python train.py --num_hidden_layers=20 --hidden_size=384 --n_experts=24 --experts_per_token=2 --d_expert=112 --d_shared_expert=448 --hidden_act="xielu" --moe_layers=[1, 2, 3, 4, 5, 6, 7, 8, 9, 10, 11, 12, 13, 14, 15, 16, 17, 18, 19] --router_score="softmax" --normalize_top_k=true --routed_scale=1.0 --balance_loss=0.000604 --balance_bias=true --init_std_router=0.00804 --lr_router=0.000405 --vocab_size=32768 --norm="rmsnorm" --norm_eps=1e-07 --tie_word_embeddings="early" --optimizer="soap_variant" --learning_rate=0.00326 --beta1=0.95 --beta2=0.99 --batch_tokens=65536 --max_seq_len=1024 --train_tokens=516800000 --max_steps=7886 --dataset="wikipedia_en"
Below are experts of layer 7 (counted from 0) of a mixture-of-experts language model. Rows are named router (the router's row for the expert), down (a neuron's output weights, with its number) and show model dimensions 0-191. Each number is 50 + 10 x the weight over its row's rms, rounded and kept within 0 to 99.
After each expert's rows: "comes before" lists some tokens at least twice as common just after its tokens as in all text. This comes from a sample of Wikipedia text that the model never trained on. Tokens count by the router's weight.

# expert 11
router:36 36 62 47 43 38 58 42 46 53 44 40 41 52 49 55 44 53 70 58 58 36 44 59 41 61 57 46 51 64 47 56 45 63 57 61 55 59 37 60 43 30 51 71 56 49 39 60 33 58 56 38 44 36 40 33 61 39 43 41 50 34 53 56 66 57 41 34 43 70 42 46 42 40 30 49 37 58 38 61 58 46 40 46 49 60 32 55 41 51 52 35 29 47 47 52 54 27 51 60 51 46 54 47 60 47 52 64 59 61 44 46 62 52 52 60 65 39 38 71 58 37 61 44 37 58 46 37 46 57 49 61 48 58 21 44 70 48 52 70 54 42 43 60 46 44 56 64 32 46 33 42 48 43 62 48 29 39 47 52 53 37 37 64 57 42 38 28 61 50 53 56 61 45 42 43 27 67 58 56 62 56 45 42 33 47 49 41 42 42 46 39
down0:35 60 48 64 52 41 56 40 47 40 57 48 61 48 34 53 76 62 47 42 44 36 49 43 36 51 76 55 63 49 42 43 40 46 49 58 47 61 40 49 55 49 54 38 48 76 57 50 54 79 45 51 52 71 43 32 50 49 58 46 42 45 50 60 51 34 53 34 37 45 63 48 66 49 40 58 52 54 49 43 51 31 56 49 43 45 55 61 56 50 56 42 55 44 49 59 49 60 40 56 41 56 67 69 51 30 68 54 48 48 59 61 60 54 62 33 39 41 49 46 41 53 47 53 45 43 61 40 50 40 52 40 50 52 56 47 49 50 63 58 43 54 53 55 62 54 40 44 45 54 38 25 52 40 57 39 62 63 48 51 43 61 60 30 56 61 44 48 41 52 51 44 35 46 59 51 53 47 52 55 42 55 49 46 51 54 48 54 53 56 71 64
comes before: "| ", "|", "(", "and ", "in ", "of "

# expert 6
router:45 53 49 43 41 46 44 46 44 36 54 39 57 51 52 60 58 43 55 60 53 52 53 50 40 64 47 38 65 46 43 53 53 45 70 54 38 59 37 52 59 33 62 55 44 43 33 54 32 55 49 34 48 43 40 54 61 51 43 60 54 56 51 69 64 49 27 46 48 46 48 32 52 46 34 37 66 48 43 53 47 54 30 44 59 45 51 40 57 65 55 55 44 56 43 70 73 36 56 46 37 61 52 49 51 36 29 48 48 52 61 49 49 42 61 48 55 44 41 67 50 44 56 37 42 45 31 51 40 52 57 58 30 68 61 44 51 52 46 26 35 54 46 67 36 45 44 73 52 50 36 30 49 31 54 43 25 42 42 58 51 59 36 47 61 40 49 46 56 35 48 49 48 69 46 36 53 61 57 50 58 61 53 56 49 53 60 28 48 34 45 54
down0:60 57 57 63 41 52 55 45 52 74 51 60 47 46 58 44 48 49 60 48 60 59 54 48 41 27 53 44 44 48 51 55 41 71 58 44 55 62 57 68 49 43 40 53 64 59 49 38 36 72 57 45 52 58 46 61 60 54 54 49 45 54 42 36 51 41 46 52 56 64 41 48 48 42 38 50 60 62 45 52 63 57 59 60 64 48 33 39 36 64 48 43 52 42 50 39 48 49 56 54 50 77 49 25 49 45 54 45 45 63 64 58 48 53 40 44 60 56 50 43 66 53 38 50 35 43 43 40 55 53 41 55 54 56 67 48 54 48 45 59 47 49 44 53 47 49 38 77 38 46 69 33 66 64 57 48 49 47 46 57 35 78 48 55 48 43 35 41 67 50 55 59 31 41 71 53 49 38 40 51 48 63 43 47 73 57 32 30 24 64 50 42
comes before: ", ", ". ", "\n", ") ", ".", "; "

# expert 19
router:52 45 69 44 33 44 48 61 59 63 69 58 51 46 44 46 53 62 51 49 63 55 51 39 46 36 55 49 37 46 42 41 36 46 56 46 36 37 46 44 56 54 34 43 28 44 51 54 35 59 54 67 50 46 39 44 49 60 59 52 50 56 60 65 50 47 55 29 30 54 56 53 49 65 47 55 67 47 42 49 49 40 47 53 58 30 31 63 57 40 48 31 46 54 59 57 57 37 54 46 57 70 53 59 49 60 58 57 49 55 76 44 39 42 60 42 44 53 45 33 65 56 51 44 52 34 51 44 49 62 61 73 58 48 50 48 40 56 61 51 29 52 58 44 39 37 35 51 54 54 60 45 62 56 14 50 40 42 57 33 43 53 54 65 55 57 67 76 44 43 43 41 58 50 48 40 43 64 33 52 57 65 51 59 48 64 43 61 33 41 69 52
down0:64 49 62 63 57 49 68 62 59 53 50 36 42 46 51 52 39 54 58 59 55 53 36 54 47 55 66 40 52 46 49 65 52 45 63 36 63 66 46 46 64 51 55 58 57 35 57 42 63 57 30 55 47 44 57 43 41 41 47 61 57 42 43 44 51 49 51 55 40 52 35 46 67 52 51 45 40 56 39 41 58 70 62 40 41 57 58 39 59 47 61 36 53 36 44 60 50 60 50 46 58 44 52 45 56 45 64 32 48 64 50 23 34 56 54 37 59 43 58 64 61 52 62 63 54 52 49 46 52 59 53 56 49 53 56 45 42 28 45 46 39 59 45 48 44 37 45 54 58 35 46 72 42 57 64 45 53 50 48 42 39 56 42 59 44 46 46 60 58 48 32 52 35 24 55 62 54 46 36 45 36 57 50 61 51 38 66 45 53 37 68 32
comes before: "The ", "In ", "the ", "he ", "He ", "It "

# expert 1
router:50 66 40 52 44 47 42 52 58 70 54 58 37 31 65 61 56 68 29 38 63 34 39 43 43 46 61 48 39 57 49 45 78 60 51 50 46 38 42 52 50 51 44 42 45 60 52 43 67 31 72 62 52 44 38 63 49 55 48 68 55 47 39 53 46 47 52 53 70 52 62 54 47 67 71 71 47 51 42 45 58 79 38 54 42 31 45 53 59 62 60 60 47 64 32 56 33 56 67 34 49 58 66 62 60 52 22 56 44 41 61 69 54 58 61 54 57 56 51 61 52 58 54 61 62 58 66 47 73 49 60 49 63 42 46 59 40 47 51 45 50 61 48 60 58 70 46 48 46 61 49 68 36 69 67 46 49 64 56 29 50 48 54 49 57 49 53 55 62 60 67 58 48 53 37 51 60 55 47 48 29 41 51 42 50 50 42 40 39 52 56 47
down0:57 79 43 50 45 54 58 48 38 49 28 65 48 66 64 53 46 65 54 59 52 54 41 52 34 44 44 59 54 44 49 60 36 43 40 51 49 60 47 48 47 53 51 49 30 56 49 52 33 52 50 42 40 57 54 52 39 72 70 58 39 31 46 45 52 61 44 51 56 52 57 40 49 34 43 32 58 42 67 58 40 54 55 58 58 57 56 68 54 45 43 43 63 51 67 68 61 59 38 47 55 59 56 44 57 52 58 53 38 49 33 47 43 57 51 44 58 47 64 32 38 36 50 48 54 41 41 44 48 35 57 59 56 55 49 48 61 65 63 48 30 44 65 53 60 50 46 48 65 54 38 40 75 59 47 41 57 49 45 58 39 35 43 47 50 55 60 57 38 53 46 32 66 49 47 55 52 43 70 47 51 51 56 45 45 51 52 45 45 56 53 45
comes before: "the ", "a ", "his ", "their ", "its ", "her "

# expert 21
router:59 53 47 43 63 51 30 52 62 40 45 49 32 43 49 71 27 55 56 51 42 45 59 60 38 46 65 50 34 57 52 60 26 40 37 42 53 47 54 50 35 58 65 63 62 61 49 63 37 67 59 44 36 58 55 35 53 53 49 57 45 55 56 48 42 50 53 59 42 50 34 52 54 39 56 54 71 62 56 41 46 36 41 61 44 41 62 64 62 64 59 56 51 48 47 46 37 49 48 51 46 48 48 48 59 59 49 55 44 51 47 47 61 64 40 48 52 53 37 50 58 41 67 46 42 62 58 51 38 44 45 37 42 52 38 50 42 47 43 35 41 63 60 55 75 38 42 52 65 44 59 41 47 34 52 51 53 33 49 34 43 54 52 36 61 48 34 41 41 52 55 44 48 57 47 49 57 33 70 46 52 70 53 55 55 35 44 58 53 47 50 42
down0:50 52 59 38 40 51 51 40 32 51 52 46 42 47 58 42 40 45 74 65 59 55 48 62 48 52 60 29 28 43 60 36 54 57 41 47 61 55 42 44 38 58 60 58 55 50 35 42 48 49 55 39 56 57 44 45 48 44 35 59 52 44 33 45 51 33 42 49 55 51 38 47 78 48 62 46 47 41 53 41 39 46 47 55 37 54 61 46 58 62 50 52 61 59 39 64 37 52 55 32 49 29 49 30 55 59 69 60 48 49 60 60 61 35 34 33 55 45 59 45 52 52 44 68 49 48 46 61 48 57 58 52 51 39 49 25 66 47 62 41 51 49 58 57 50 61 50 53 47 46 45 46 42 52 60 78 39 37 48 34 58 35 54 44 37 47 27 31 53 51 45 46 54 58 49 46 46 46 33 51 63 44 48 60 66 43 49 61 46 48 52 44
comes before: "| ", " ", "0 ", "1 ", "1", "2"

# expert 2
router:60 35 63 67 65 43 60 56 46 47 47 54 61 61 38 62 54 62 46 45 32 52 41 44 29 31 51 43 47 59 47 49 49 46 58 31 62 45 47 64 42 53 48 47 60 40 62 48 38 49 63 62 64 40 89 38 28 51 65 33 49 39 42 47 48 32 49 60 53 67 53 46 65 47 40 56 45 58 58 54 41 33 37 40 37 46 66 34 38 40 61 57 50 49 50 57 53 57 36 55 46 36 57 52 40 40 55 47 47 54 33 66 51 59 37 58 55 70 48 62 63 48 51 57 57 50 64 31 46 39 43 49 43 47 38 44 51 43 54 55 64 65 48 44 60 46 58 57 42 44 62 63 46 59 41 35 77 69 66 47 42 42 49 56 52 49 53 43 63 57 57 57 60 53 68 59 49 61 46 38 46 60 45 55 51 62 50 44 46 61 57 49
down0:57 55 67 55 35 46 51 57 38 41 80 49 40 44 36 58 49 55 50 56 53 56 46 64 53 55 40 52 54 48 47 39 54 53 63 40 58 38 59 75 63 55 48 44 49 64 70 32 58 43 44 53 44 44 55 63 58 53 35 57 57 44 27 62 54 68 66 57 49 53 35 36 63 43 48 55 40 43 40 52 45 69 36 37 61 47 44 49 53 37 59 57 34 54 32 42 69 56 50 47 28 45 37 69 45 50 49 39 45 36 49 57 32 60 43 56 51 53 39 32 60 50 48 53 62 58 50 52 42 32 48 45 44 53 49 59 52 43 43 45 53 62 43 44 36 57 57 55 54 44 47 57 55 65 58 57 56 57 54 46 44 66 55 53 49 52 49 56 49 43 61 54 45 43 56 36 60 54 39 46 55 45 40 53 72 43 67 60 44 52 47 43
comes before: "| ", "|", "\"", "– ", "March ", "m "

# expert 0
router:69 44 47 80 57 50 47 60 38 37 33 34 68 55 55 63 63 52 59 56 33 37 41 59 49 44 48 36 54 59 37 61 54 58 46 41 58 45 50 45 52 47 41 38 37 56 54 56 59 54 49 43 36 53 48 43 32 42 61 52 44 42 48 37 48 48 44 60 52 59 75 45 60 59 66 34 51 54 63 44 56 54 79 50 49 58 64 51 57 46 31 37 57 52 41 46 48 45 52 45 56 53 44 69 46 54 42 46 33 35 48 51 40 46 45 49 32 59 58 39 18 59 46 35 39 48 53 42 41 31 31 42 59 51 48 51 73 65 40 59 49 46 47 46 68 50 41 54 41 49 66 48 44 47 48 40 46 68 46 65 54 44 44 47 48 48 49 26 59 57 48 52 44 48 36 44 68 43 57 44 35 46 55 34 43 53 52 66 59 42 50 47
down0:41 54 64 26 41 49 47 34 41 45 37 49 45 30 44 53 42 46 54 57 56 21 45 50 32 28 43 43 49 53 46 48 60 44 50 55 50 53 41 57 50 35 48 59 55 66 69 32 50 53 58 39 37 47 51 53 57 58 44 38 44 58 47 37 62 67 37 60 53 56 61 52 55 68 46 54 64 53 49 27 51 50 37 51 59 50 47 59 62 39 55 25 47 45 57 40 43 51 58 49 59 34 46 45 44 42 47 43 42 46 48 61 54 64 55 39 51 47 57 61 51 24 45 55 49 68 45 53 36 55 64 49 40 50 74 55 62 68 52 68 60 65 54 49 61 35 71 55 35 49 42 45 51 42 57 53 56 52 59 42 48 51 42 44 53 45 63 47 49 43 70 48 52 45 45 48 64 52 55 60 43 45 67 60 51 49 56 62 61 47 60 35
comes before: "the ", "by ", "N ", "a ", "to ", "°"

# expert 3
router:38 54 48 49 54 45 45 54 24 49 45 64 51 74 51 53 52 49 65 48 58 54 51 51 59 59 34 62 46 54 69 68 57 41 57 52 56 48 51 52 46 50 43 43 51 54 65 40 55 51 36 41 48 57 41 46 59 54 48 55 49 47 64 60 52 51 61 42 36 55 53 47 43 48 55 74 47 53 44 40 47 54 55 40 47 54 89 47 47 49 56 48 50 46 53 50 45 64 41 49 55 56 49 51 41 49 57 51 55 32 56 57 56 39 59 47 61 51 47 61 35 58 40 51 54 45 40 39 51 53 56 48 35 64 56 34 48 53 44 52 62 56 57 54 43 57 40 54 49 40 45 20 49 44 61 51 44 57 53 49 55 50 55 26 32 31 30 55 40 64 44 34 47 47 42 49 54 49 45 61 52 52 43 44 77 61 36 42 48 52 42 59
down0:47 61 36 40 47 53 57 43 40 53 54 67 51 69 50 55 29 66 42 50 51 53 53 47 48 56 49 32 50 52 51 56 35 44 40 33 73 48 50 54 69 77 52 59 63 57 41 62 47 47 32 48 48 54 36 40 40 58 44 52 55 69 52 45 44 44 64 61 51 53 49 52 49 58 51 73 34 55 40 39 56 51 65 59 27 46 33 52 38 45 43 58 46 42 45 56 59 39 66 32 60 39 58 56 66 60 48 45 41 61 52 52 51 45 49 47 58 56 57 50 54 59 56 45 58 41 47 59 34 53 84 45 48 49 45 54 35 54 54 70 66 63 55 49 59 71 42 50 53 51 51 59 48 46 67 35 51 54 41 44 61 57 51 59 52 61 66 45 62 48 44 45 49 41 50 51 48 47 46 40 56 48 55 33 49 46 44 46 49 49 48 41
comes before: "\n", "- ", "\n\n", "| ", "==", "= "

# expert 22
router:59 36 51 45 55 52 47 40 46 53 54 60 42 52 47 40 38 36 48 44 41 57 55 67 62 57 35 39 71 58 50 48 47 65 46 54 54 44 56 63 58 60 56 33 56 58 58 52 45 69 58 56 30 66 61 42 28 50 44 44 58 46 72 53 36 53 29 46 59 37 53 58 52 60 45 36 77 40 47 55 55 36 42 30 53 73 48 37 43 40 41 66 44 35 45 44 47 55 60 57 59 42 51 45 43 39 51 59 35 57 47 28 50 46 32 62 39 48 60 54 58 49 41 43 41 35 59 68 50 61 31 53 71 49 54 63 62 42 41 48 66 39 55 56 48 60 62 45 57 51 47 46 59 56 49 60 54 43 29 55 46 63 50 47 34 43 60 37 60 48 44 49 47 35 59 50 46 64 49 54 66 64 46 40 44 34 58 45 42 45 37 43
down0:43 43 55 64 35 48 61 49 30 53 57 38 41 71 39 42 62 40 52 48 44 73 45 61 59 41 30 41 50 36 50 33 55 52 45 53 55 46 44 59 49 58 42 31 47 48 62 68 38 67 39 65 32 53 39 48 45 65 42 59 47 41 37 63 38 57 65 58 41 45 49 47 57 40 59 41 49 41 50 41 54 45 65 46 54 56 36 56 53 59 42 47 48 58 41 31 50 58 51 55 50 45 51 49 57 40 55 49 52 77 40 60 58 50 45 58 46 58 64 40 40 52 47 52 43 58 81 37 49 75 36 46 55 41 40 64 35 39 49 64 55 35 54 69 41 73 74 44 44 48 42 64 69 53 41 53 61 60 60 49 50 61 38 48 49 35 51 55 48 47 22 44 51 35 48 43 42 50 52 55 51 57 55 36 47 51 51 42 76 33 40 68
comes before: "of ", "and ", "in ", "League ", "'", "War "

# expert 17
router:43 35 40 44 45 68 42 76 56 52 53 38 34 50 51 46 51 42 39 57 38 53 67 50 47 38 38 61 36 50 49 50 24 54 48 43 52 56 65 47 51 50 48 61 38 42 49 31 46 34 40 37 55 55 47 63 57 58 44 40 58 54 39 41 51 61 64 47 43 47 53 65 43 38 34 49 54 69 50 38 52 45 61 59 42 45 55 41 55 60 59 56 57 64 57 63 42 44 42 63 32 58 36 49 60 60 54 41 58 54 45 49 50 50 62 35 34 43 45 26 52 62 55 59 50 55 54 27 53 45 46 29 62 42 63 54 41 44 42 35 41 45 55 64 54 35 64 44 41 53 37 40 36 59 53 33 54 72 54 44 62 55 50 48 51 49 52 47 43 48 48 46 40 53 43 72 64 51 46 34 43 46 49 42 39 58 45 54 58 75 38 55
down0:52 55 58 34 40 63 60 52 48 49 58 43 56 52 33 53 50 47 54 55 58 63 51 57 59 47 45 58 54 49 52 47 47 47 64 44 39 55 42 51 61 35 41 52 70 48 56 46 59 58 65 58 48 38 55 44 47 40 66 46 55 41 46 47 47 54 38 42 62 27 54 48 50 56 52 40 57 46 40 44 46 49 34 57 53 45 54 46 64 36 51 59 49 46 38 51 38 34 69 22 21 55 52 52 47 62 53 56 60 43 51 54 46 30 52 62 60 52 47 42 57 63 49 50 49 56 48 52 47 55 46 25 54 41 42 67 42 54 59 58 41 63 61 59 42 65 46 62 42 51 41 49 46 66 65 52 60 36 65 37 52 71 64 35 48 66 56 55 60 57 56 48 38 41 58 62 47 43 68 52 59 37 35 42 34 53 55 43 58 58 17 52
comes before: "a ", "to ", "the ", "be ", "not ", "was "

# expert 14
router:48 62 40 52 50 45 63 30 43 47 57 66 62 52 51 37 34 48 50 38 54 41 49 49 60 62 61 42 52 36 47 56 49 52 58 74 55 78 45 50 55 44 46 38 47 53 40 53 47 29 62 46 60 56 73 51 43 27 63 37 55 54 31 71 59 58 45 35 47 49 52 52 51 53 46 54 33 57 37 52 38 63 45 47 62 45 50 45 44 55 63 32 38 60 66 48 47 32 43 49 36 47 59 43 54 49 69 51 56 40 48 60 56 53 61 59 52 31 50 47 60 36 43 62 42 47 38 46 44 48 52 53 46 60 65 66 59 55 54 61 53 55 57 54 34 39 43 50 59 57 40 36 45 64 44 63 32 40 53 40 41 52 37 45 38 60 53 47 36 51 49 49 45 55 34 49 51 57 40 49 57 50 53 60 52 51 69 37 35 44 51 49
down0:56 55 60 58 55 47 66 45 57 48 47 50 68 57 57 47 42 29 43 51 42 40 54 45 49 69 72 55 49 45 64 61 49 54 54 35 64 44 50 51 50 43 50 61 54 59 54 52 68 50 51 62 53 50 58 36 45 31 47 69 42 50 54 63 35 53 55 64 46 51 47 47 64 37 44 47 45 58 37 36 64 51 53 40 49 40 35 40 48 38 43 45 74 35 37 43 38 44 62 46 47 44 42 68 59 62 48 31 53 65 48 45 58 49 46 47 53 65 75 45 61 42 50 69 32 48 50 47 61 47 55 44 53 27 27 65 49 48 45 68 54 39 29 32 45 58 53 62 46 45 57 64 71 25 30 44 21 51 55 50 67 39 53 64 56 43 36 49 48 47 46 50 55 61 46 46 66 56 39 52 57 44 55 48 45 53 48 25 48 56 58 51
comes before: "of ", "in ", "and ", "for ", "to ", ", "

# expert 15
router:49 56 43 41 38 49 53 70 50 31 50 53 39 54 48 42 65 53 58 56 39 50 39 48 45 48 44 53 70 49 56 63 67 53 48 42 46 42 56 31 56 53 69 53 45 45 45 46 44 43 41 62 55 50 51 52 60 48 37 62 64 52 60 46 61 43 56 50 35 55 47 39 55 31 61 45 54 67 64 74 39 31 47 45 46 50 50 56 51 68 60 55 46 42 44 51 51 57 38 54 51 78 48 51 54 62 48 51 52 36 70 68 50 57 54 61 63 38 35 59 36 67 43 53 33 43 40 46 51 57 51 48 36 59 51 52 27 48 74 33 48 53 42 35 54 54 41 64 56 44 43 67 63 43 63 52 39 56 48 61 52 48 48 54 43 62 46 50 44 69 60 39 42 56 43 40 65 63 47 62 64 55 34 36 60 60 47 38 46 35 49 73
down0:39 51 34 46 51 54 30 53 34 68 52 46 61 46 58 59 30 38 51 69 41 65 45 35 55 45 49 53 50 46 46 33 48 66 44 52 33 36 32 54 48 72 32 50 42 48 59 52 51 61 47 44 50 55 68 45 34 43 47 58 57 54 53 37 56 59 55 52 59 61 50 58 33 60 41 64 45 53 44 52 50 45 58 40 35 59 47 70 30 41 46 63 58 45 51 50 35 45 65 41 43 38 53 59 47 55 64 65 49 39 50 32 67 55 44 67 41 53 50 42 54 47 59 49 53 72 64 56 71 53 53 61 63 52 37 44 31 37 38 62 56 36 61 49 48 56 64 41 61 63 49 55 55 63 53 39 61 56 70 50 58 51 58 48 48 43 48 51 55 43 47 58 64 63 34 45 25 44 58 36 45 50 55 56 79 64 46 50 40 60 43 43
comes before: ".", "–", ": ", ", ", ",", "; "

# expert 12
router:45 55 48 38 50 55 56 51 57 34 47 52 66 33 52 51 67 47 60 48 57 57 61 43 52 49 36 50 50 40 47 52 57 43 43 55 30 53 60 53 48 43 37 36 54 50 56 28 48 36 32 69 65 61 61 46 49 41 30 33 39 47 65 58 47 41 55 55 55 47 51 40 44 62 56 46 30 56 47 49 56 67 50 58 49 40 55 43 62 41 44 30 60 51 71 50 48 68 52 48 45 51 55 50 53 52 58 67 65 50 48 40 33 51 67 38 39 43 42 48 60 42 51 37 60 60 33 53 32 38 45 48 67 44 45 55 36 34 39 51 60 56 52 49 39 53 58 50 42 46 57 56 49 39 62 46 39 39 28 60 31 51 37 52 65 42 33 63 44 50 48 58 56 66 56 53 40 58 45 47 62 40 50 47 70 40 41 60 66 68 49 53
down0:26 40 54 42 49 68 40 54 50 46 49 48 52 44 44 54 37 52 39 36 42 52 48 53 64 42 35 54 65 43 52 44 44 37 65 40 66 53 46 71 60 60 41 56 48 44 47 42 51 52 45 57 37 76 57 50 40 40 59 48 41 51 29 43 72 33 59 44 46 48 44 52 62 46 39 55 44 58 69 40 31 34 51 36 61 50 46 37 52 49 63 57 45 52 37 48 61 53 52 69 41 26 46 45 51 57 39 56 27 48 52 38 58 54 53 40 63 47 45 34 49 66 56 75 43 67 60 49 42 44 57 50 66 60 64 51 49 44 52 49 55 45 42 50 30 48 65 55 62 67 70 39 47 52 63 38 73 45 47 46 56 41 66 55 41 48 61 69 58 40 43 45 76 49 52 32 44 46 45 47 40 46 55 40 46 49 57 46 54 56 50 46
comes before: "s ", "0", "and ", "9", "2", "8"